config = dict(
    router_z_loss=0.0001,
    lr_router=0.00102,
    train_tokens=310400000,
)
Below are experts of layer 5 (counted from 0) of a mixture-of-experts language model. Rows are named router (the router's row for the expert), gate (a neuron's input weights, with its number), up (a neuron's input weights, with its number) and show model dimensions 0-191. Each number is 128 + 32 x the weight over its row's rms, rounded and kept within 0 to 255. Numbers have three digits each.
After each expert's rows: a language model's description of what the expert responds to; "gets" lists some tokens that make up at least twice as much of what it gets as of all text. This comes from a sample of Wikipedia text that the model never trained on. Tokens count by the router's weight.

# expert 32
router:087132102097156075070082096173127082096108092157134122132111145125106084081160113120145132135177173139166120171097115121150094148147236101130070156104169207103111148114112179154165156089105122125133129113118181118146144163099112112077142120123164128073085111149116095122138165148170082152151101159111105100079110105092209134121035133111081130130113121112183136131129167039154110152131080147146136167151093148116147143094033094143147166147143086191117139178078126113174143140127136166136114133157101100067128155098147131125200126090141129132111138161124140128116118077122101099
gate0:167136102170107113136141133109131079138130080188087143114107168139142100129148161152190114149126213122107065118159102159153136180156111134133125114157127069148164151122052172126081128149146106156129110149149136133067208022109099134185166132129068118152076208126138146125101143103138171087140152137101107067101146126075171128108098163155105153101131138102111091132097046140126106123170156111153105154146105154109109098137126106089137035071120062160118105088145160138122112123112081144123101131121135148134090083124162141172131104130207104129127092137116118174131184160132100116
up0:090148086138066098132147059101120130055135184163136143119129166067173094149124108091118114164102142109108111118122082117153146096087120118140103142136091185145145113137123089183139177152111105135139145089167136160181123123060127094138138130077144189132143157121106171149206142224077069136120146176141051104109144181152133126115136068052150169157133113077125134070120106130079178138099121153130106134094145142109134136164122134146148075137123155128105069124095219125114125129102163187076128133097157139095167122135151170106094113107128098164118105172149142098151136121132110200
What it handles: Prepositions before phrases. Prepositions and linking words before a noun phrase, mostly of, plus by, from, during, after, among, as in "census of".
gets: " of", " by", " from", " in", " at", " for"

# expert 3
router:063164088121176125109149129155066075092164106120144077124110130141171136105086184081145149127130153162154151135123184136173131187109167101069114135097145168096087154163095156188202099060114130127112120183085149076142126163104094105122111116119136130104121123169164154083149109144139110122133079150128081118112155101093159181083054121121111108099098102144182117176168108067153136142144076098077144159127147120074168156127098090135176168109158141129136116135125148155126153151146130142073069174104119024067110166127160137153103116101123139143162137162132147171138114114086187097
gate1:126067135130138090089147174149181161132175154123136124137104176108136160092093161070142154085107157138190074103119139088086133070119122131144132094140088153151081139178160127145148180148083130064182132075086158129152102065148079109101223156130134084140115150098090073150133090136165117109131174123137154142110109118111095114157185099099124185134092145109043143069151165124164085108149174159136134124153114093142086077113100118123139102081146147124135168153132077058134158104143137102108116110155123222114161093088095156167152156064095150134113111111098144088108094138149117140
up1:084085072150099109104190151135179159140124149128159128111113150084124096123171134133179184138091146158078108113112123065108124166115084126149086111152083130139166151088138168139164107141129079140072168055110099070142141126108053103154155182118166109120126161116106139133147114167139147198162163102108180185085106111141114088098162000150170146158133119134160118114154154130131142130185102152124119185122136121172142142098134059135164112090109128095140127156095083128095128086119107138060094103142071144161160109092162119146109129105109136194175146137116092120163104107150176156
What it handles: Mid-word technical fragments. Inner word pieces such as ter, per, le, rap, mostly in technical or sporting text, like but-ter-fly, ex-ter-ior, tem-per-ate, hydro, steel.
gets: "ter", "ip", "per", "le", "ro", "op"

# expert 33
router:119101132155193091060123143130103062110191096145122088134083181097132112106132083148160119144128167127189138110112168095128137179130175114123086150117132170129121136137120186162161133147116148128157107080105206091150109198093137089077110123109126087102129133182184112126132105178145145128137103127169115127091117108088148093134100133102063150093184091119173132154189147062192129116140097100113111180137128140104160084111085097153112120111132143132156159160143133089173146133174117139162070157200105067100135110111150144140203098105195067154128150125114100096149111062097086134
gate0:106154103116100159143056130159143134151137143123133132133141128129188096143084174040163170123217161110175103143098131106107133137104152092146154111068096162144186112145111133203081100121151102083123112124110126092186082107059129099162157124089078147086147157141164142142164151136164121129108126130188140155173149079133129161121121143108101101104145126127137122113089145117129143098136132091132115158067127152128002121112170145115118078152140125142126166167111105157157105204046165145115106141105173110127148112142093085160150082207124129111079094168165116170177134105091111146
up0:099120084140200123117125026157124091114140112157133137140163127130133072140093144054174129092169128118194076122141187153083103138134078135139114105152107114126093152138120194120109114133139137112094134137148118103130131128101138178103179055134117136141152138115122164173175120092101140148089123164133149156137140101121111186101099113166099090077124059098121131100160100128140185143106157107114137146066145108146121194172200072144135114131155159114117189143162106204145114142108105132104181102099228098134161132150146145045140115159105118150111115139169145093115037153104134115
What it handles: Surname middle syllables. Consonant-heavy pieces inside names, often Germanic or Scandinavian, such as Ped in Pedersen, g in Riegel, ag, itt, og, Berg, McC.
gets: "g", "ag", "d", "st", "og", "ig"

# expert 28
router:133122111109164146102160113126085094132199117113204130120123126098123119140071173103156130139134146122169146163124116081132077204146155113119098091102077149118151123133146136184139149125129123129172136146144134117105118117129070082139174162107159185127122088132140141141118142172182102130101165130139080129101158122092157175109127102112101105070146108121156106135195129060190162189071126062161138125189141131116152089107093094124052124119180135178117137131131133100187187132148149178135061198182143120043171165074118124097191154112146158134170114150130127129118121080117071143
gate1:091130113168056051151162161152168132160116131214160168145131106205089102148134082117087132084089138139081129124127124122112199112122152137122070162154144137168139172188120113201092156149158113118138058152161103083136138128131119073095133122142100090131130165098099111116129099107139122113135134140083134183117113127109090072172125141103161150154185125112091161129111162123154137140137085150118162123141137172144133130097106102099121176121172134096102197123099127170107055136134184164113098103165066169133143154141143167062109116085095144160155123148139173149124167114081157023
up1:163116129153147156123080136083150130096126127105122074137148081100168190056151110082097097145188072181175111119131090134125141120103119073125143134118158087195126118071123103127145062105142115125135169163124100149132105115097174180162084134150069166120121032142087121136135124157166084115093142164160176071116156174091162169138108150149084112109106134141127060125080050115111083098082179184133119123124118124113150071139102140183135105093103149125132137135104177141122183111080129134129099121123143153150083127065078112135170177178163107175134112122105122146145117184159123178
What it handles: Word-initial consonant onsets. Single capital or consonant-cluster word starts, mostly in music credits and titles, such as V of Vocals, gu of guitars, Sch, Qu.
gets: " V", " v", " Ch", " P", " Z", " T"

# expert 47
router:086121126140164126061156149168130118139170109114173086127122148118104144096100131087122194140118141178137108154126143167118143223086199123115104113132099166127145134156116164160198143127095096150181113153149108060109161113138113141097155142094118085112084140132167127138139117169140092063095064122107159088086114160084168113154095173135140085123093141153212114149139175059177160153108087130133170122101110130061162127074084069139079140119147148145096137180153112070110147076110146150163072179142125104047130111110154090129182127111117124109181161129133133126111125096112114074
gate1:161180110134118072181146146119125112034103105118037119156140119149124108073109105133152151153099138088116089127122130114147096133120126129083165160125132085120117111124101126163108060156105156167073084164137099026065119068118119055209065132148063152102072162108127111090138140142124148147188102134104151114127118161109129128141140171166094108179088089139083103132152131139097090150135121124125163147173119161094121050105160147127168113123129127117133183119053109141116152161141156094105160162128148086165136199115095140149107151153154142097155109121158153122083154145129089067
up1:130162125108087124113106149110102114122094100111123165145116103106128140101149183110164150145169122155109131119095032145184110120095187075137112153116148107084153111146144100159130098166177104152125114171056175133153109092111138084217088141139088175144124165095171176167126109100106097087132094046086133131144034115134132142178154163184134185133111102144107116168128141134107117108099206093152101101137139128079156084054158131140098133097140129113105158103078075120123107113107159097102142114131125129158172175101073132135164150133180090109121116110175188142126105155105096049
What it handles: Auxiliaries and modals. Auxiliary and modal verbs and to after a subject, such as has, would, could, did, not, can.
gets: " to", " not", " had", " can", " has", " would"

# expert 23
router:117075145139145105106112112179138092092151096112118099108064114112119082151083176120152107102132137118147088186117115078157072195130201122148094104115087175112110115100102169194182122089093142146140127171154163129115155137140059085110183129132177113071176118116144072126124169171164113149110147139157094157086145141105151132103114092088127120086131121150188094147198129040177160161138080087163156149151114126113117067113118092119120110089156100141082147145127091082159178111139154179067115161179150142042150180139100106118145099104144165105120163154129117135099124121109089120
gate2:076192153135112183114130133133071099154197163160127123131093109098102090157152133179118119106126118148127126080113116116118125130146185137112129180110223089122109156147100128116109120064187121176054139183140111127105134202086121089118056199148081150129081106135121208150117165154099105094150152090154099117142098171116140130124085078108141046089137136118106134086119125131141109074093135135118200116112194159145165143188171112119156140152114129106127113146123147163134193118128127143097109144136145109178142171137131163139095143141163158111142091149170102149185139139107213158
up2:100124157097130121103078174161200089174124166103192159148144144185090065094154179121145127180172187135142152168096123094111112119146116099127168074101105133103171126108080162083141119205083166129118078120161147140075147176198108081104145156184110189152119162113091172151065133104176157064149166132131172102075099177166143111187143137124189140185147121055131109170142132115108111135147139125174124175131132191117130141125118105158109152110111112152131129168100110170156115135082147162160122143149141123176164155150114157144128141163160127111135190123137078152128156095108158127
What it handles: Capital initial pieces. Single capital or short letter pieces starting a word after a line break, heading or quote, such as Publication, Conservation, MTN.
gets: "P", " P", " p", " m", "M", "C"

# expert 8
router:073137139135145111133064119115148091100152131132167111103069125123174110153112089093127119169108134145163174132071088162099077202124156143101081139084132147119117127107109148178080114063072085160103146130109186062134129168074085051124113095146154127043135109149166163092098129156144104121071131095142137071096143132084162131152073105157141125074132129140200093115161131045187111154131051134105131140123139120090124132106107093119077156108186090156094141137112144112118130144135143151081060136159117068085128162101141099127145151109173082104114140140106139143097114111085090130
gate0:104069133161123093150147160081122073174099119137089058158148131137160171161116119078140166112141097114146108146141119066117131096131166154097098069150107123137140138130125175158114127140191133090143143128101131110072204158155084221179172122076111190073146109152105127194115120130158143089201203134091127124119104137116093101116154182156102136125155147130091179135145127134142112119118106115080111099141145130069155151145125161124134105218107132152176100147115124163179150190122093095114073168160107072136106166174154094108077125081137129097110166155185136135142087141124168134
up0:190190110105122112126113122082152142096208202136097192132153127104144163133129127169105162132149142157115145066142155177148095163185112121122147167145156123088160153141153085109156165151101175125144133146151105107128045057118142092077072095115130164205122147119168143137170168086150065160125109096152135154117135103120136112116108142084174131127155133110152107138129070156083106113137151185137088168131121113129151139142080156140145129060172109133113125142157150109051139118151149116188156145078126102110164135142093122133155111129121116083142022074158127160085170122153149047
What it handles: Sports rounds and scores. Ordinals, numbers and scores in sports results, such as fourth round, 17th minute, 6–1, championship, touchdown.
gets: "th", " first", "1", " second", "20", "6"

# expert 27
router:187076150096162115097139137097088064090138093123162139078097120112099114140103123121151119110119138160163160116087065089162069167106164130140110115103109152151129125125120146166130137140166126079175137160128105101116092154092100145156161127150174163135184121123134123143122147128180116166100122096140084113149120148101174091104087137168103094080127090151191095141172178031215133186068116119148099166127132111114142097081058105146077141140137131165094131159161137122174145107108126165130087173200119142069138169072151086113198132095160100153135104191115127105080094075121098126
gate1:147175209142059126147120151139135139118115140139124127132151142121113110091170108065124080123171136163145187147148153150140097134142081183084111145084110156062121105116181105100121152166107140109109155115139155100102144135130076084151137208130088109137119105146183122157098135129167121177130137115132137155142184112156173172136107150148127190137174155150163120125097168130088049146091167154109153114116101218061126068105068124184147151155144068157107117101124168080066090025179110157113079121136103179110132147091141152127116115168135137152157121135108147143124086177117152103
up1:107142129159181169093083189097089158164152042133142089109104096126070133153121174150129174120125120158148064133120151095117130121098136088138143130135080149197124116131131112153119070125125124161103155133124139187106059115089208144075138105116136172111105162133131138127192047147097129108094118146132098121137100102133093142197151093097138154114133092120090110103130082126183138176125161036197157116089128047146143143158097139149130155129128179104178158143179102137125144139099150168152091089126129117144132087187171139113130084116180183160132137174106095123176109109097124078
What it handles: Name-initial letters. First letter or consonant cluster beginning a capitalized name or word, like L, J, Br, Dr, Cr in names such as Brent, Craddock.
gets: " L", " l", " R", " J", " r", " Ch"

# expert 54
router:098128102102149118110099107173069036092157137105159108058064139100114106115104149100127152168148121162124108118094120084160128159081182123115139155138112152157099136111112130163119108126059116101155080150141191121137123182146094118070148119113070148065115093150133134092117164151142087101091108138167095124095111142128191119108078154067120121105080112127211117163138145061204137187106153139111121166132126147123132118127091061147084118163155106176142169142152160109092128139141156169078080171145109079067121160141130135139201109141173152095162172149126136114150116112079180087
gate1:128103137099111082115078142137126201132142046131119081173111151150114143109115140110127148123104116128131097144152119087130133126091099134126058140123145151126124171080127128198160129106110159100156152111094136136185135080138146158166132161127109126155022113147106067086118156116135093155138108146117073146197171123157133131123158110094132111166116138203083129108192104146059133128141156107108163095131128174093124144174122164137178138116099110202162084177109185122146125112094138213120140154105192159113077113158197108190119104164134177061092116115094141097131113185107164111
up1:093131136122106144140086104059234095136105126118103102088145091148170120063104117122110084136161091117083127170099152114197141146110127214173131100157151121168168125051152140086148130111105150127139129103102113138161168120134162186089127123130111140158119100127122111119147156163132154090126099120138119058128076113128171124146088147106169153096153124142085152152113101124082129159131122194140108192129165149066118160140166164213202119090157161104082155152120144099136182075066144096158101182149134162104121165133172100094122144144136112125210146162089131133088114178146105112
What it handles: Line-start list markers. Dash, pipe or heading equals sign opening a new line in infobox lists, tables and section headings, as in - Website:, ==Seeds==.
gets: "-", "|", " |", "==", "===", "="

# expert 53
router:102143116166151137084122090141143082119198072136154108114095127149123137087103133132118153119139126140137120133091162155162060177102199143143125140121113186097140160133122118185138089120078126093146133173096178086094119186130140101087131158111139112134088105154196140137167157159144102132134079150153069124106174093093140156134063167113084082120149117105178053146136110074162145171079082134134163128115098187095165132154092112137123151139136086224125145209082113109123168092138143183127106129154123083006103147108157115122195113131147139099132148128156116122104101134139100108
gate0:090115093159115114076139160163060117113106168158149128113122151156138097118102100180134167145059117090133090073107170151094080166154097132146102104143139126140179153149179123149181154112084136119104176075164078120117106123147067085150134123176110142162131131134135149126138048125107148150129105132143128120123111158066100093084136142123032167135112123133127111082131119116108190162103060138123181119191118176121068122088170116165109092124116127130163085102105122090104135124131181155142161120168149108154167152103053195126164150152146090086176140144137159035104186126107081112
up0:105158125113151114085151123079119101086152141098131130101121112047096108152092176153109115137142118084192159129152092092167115076161061132118180193089113169148100165078160128137093070140155141124195074162103144132172179144115143087080095157160114078107162132130095098144111150164144188106072144144188070135142088136202139174164112166106179095150179129152116118136144149122144100095105131109154124179070126108105156124156096143182116116133162121122114161126158127199164100165167131134105131110079154150082097098095118144113080071110060175150115118150151125187160105116105135161
What it handles: Coordinating conjunctions. Conjunctions linking phrases or clauses, mainly and, also to, or, but, while, including, especially.
gets: " and", " to", " or", " but", ",", " with"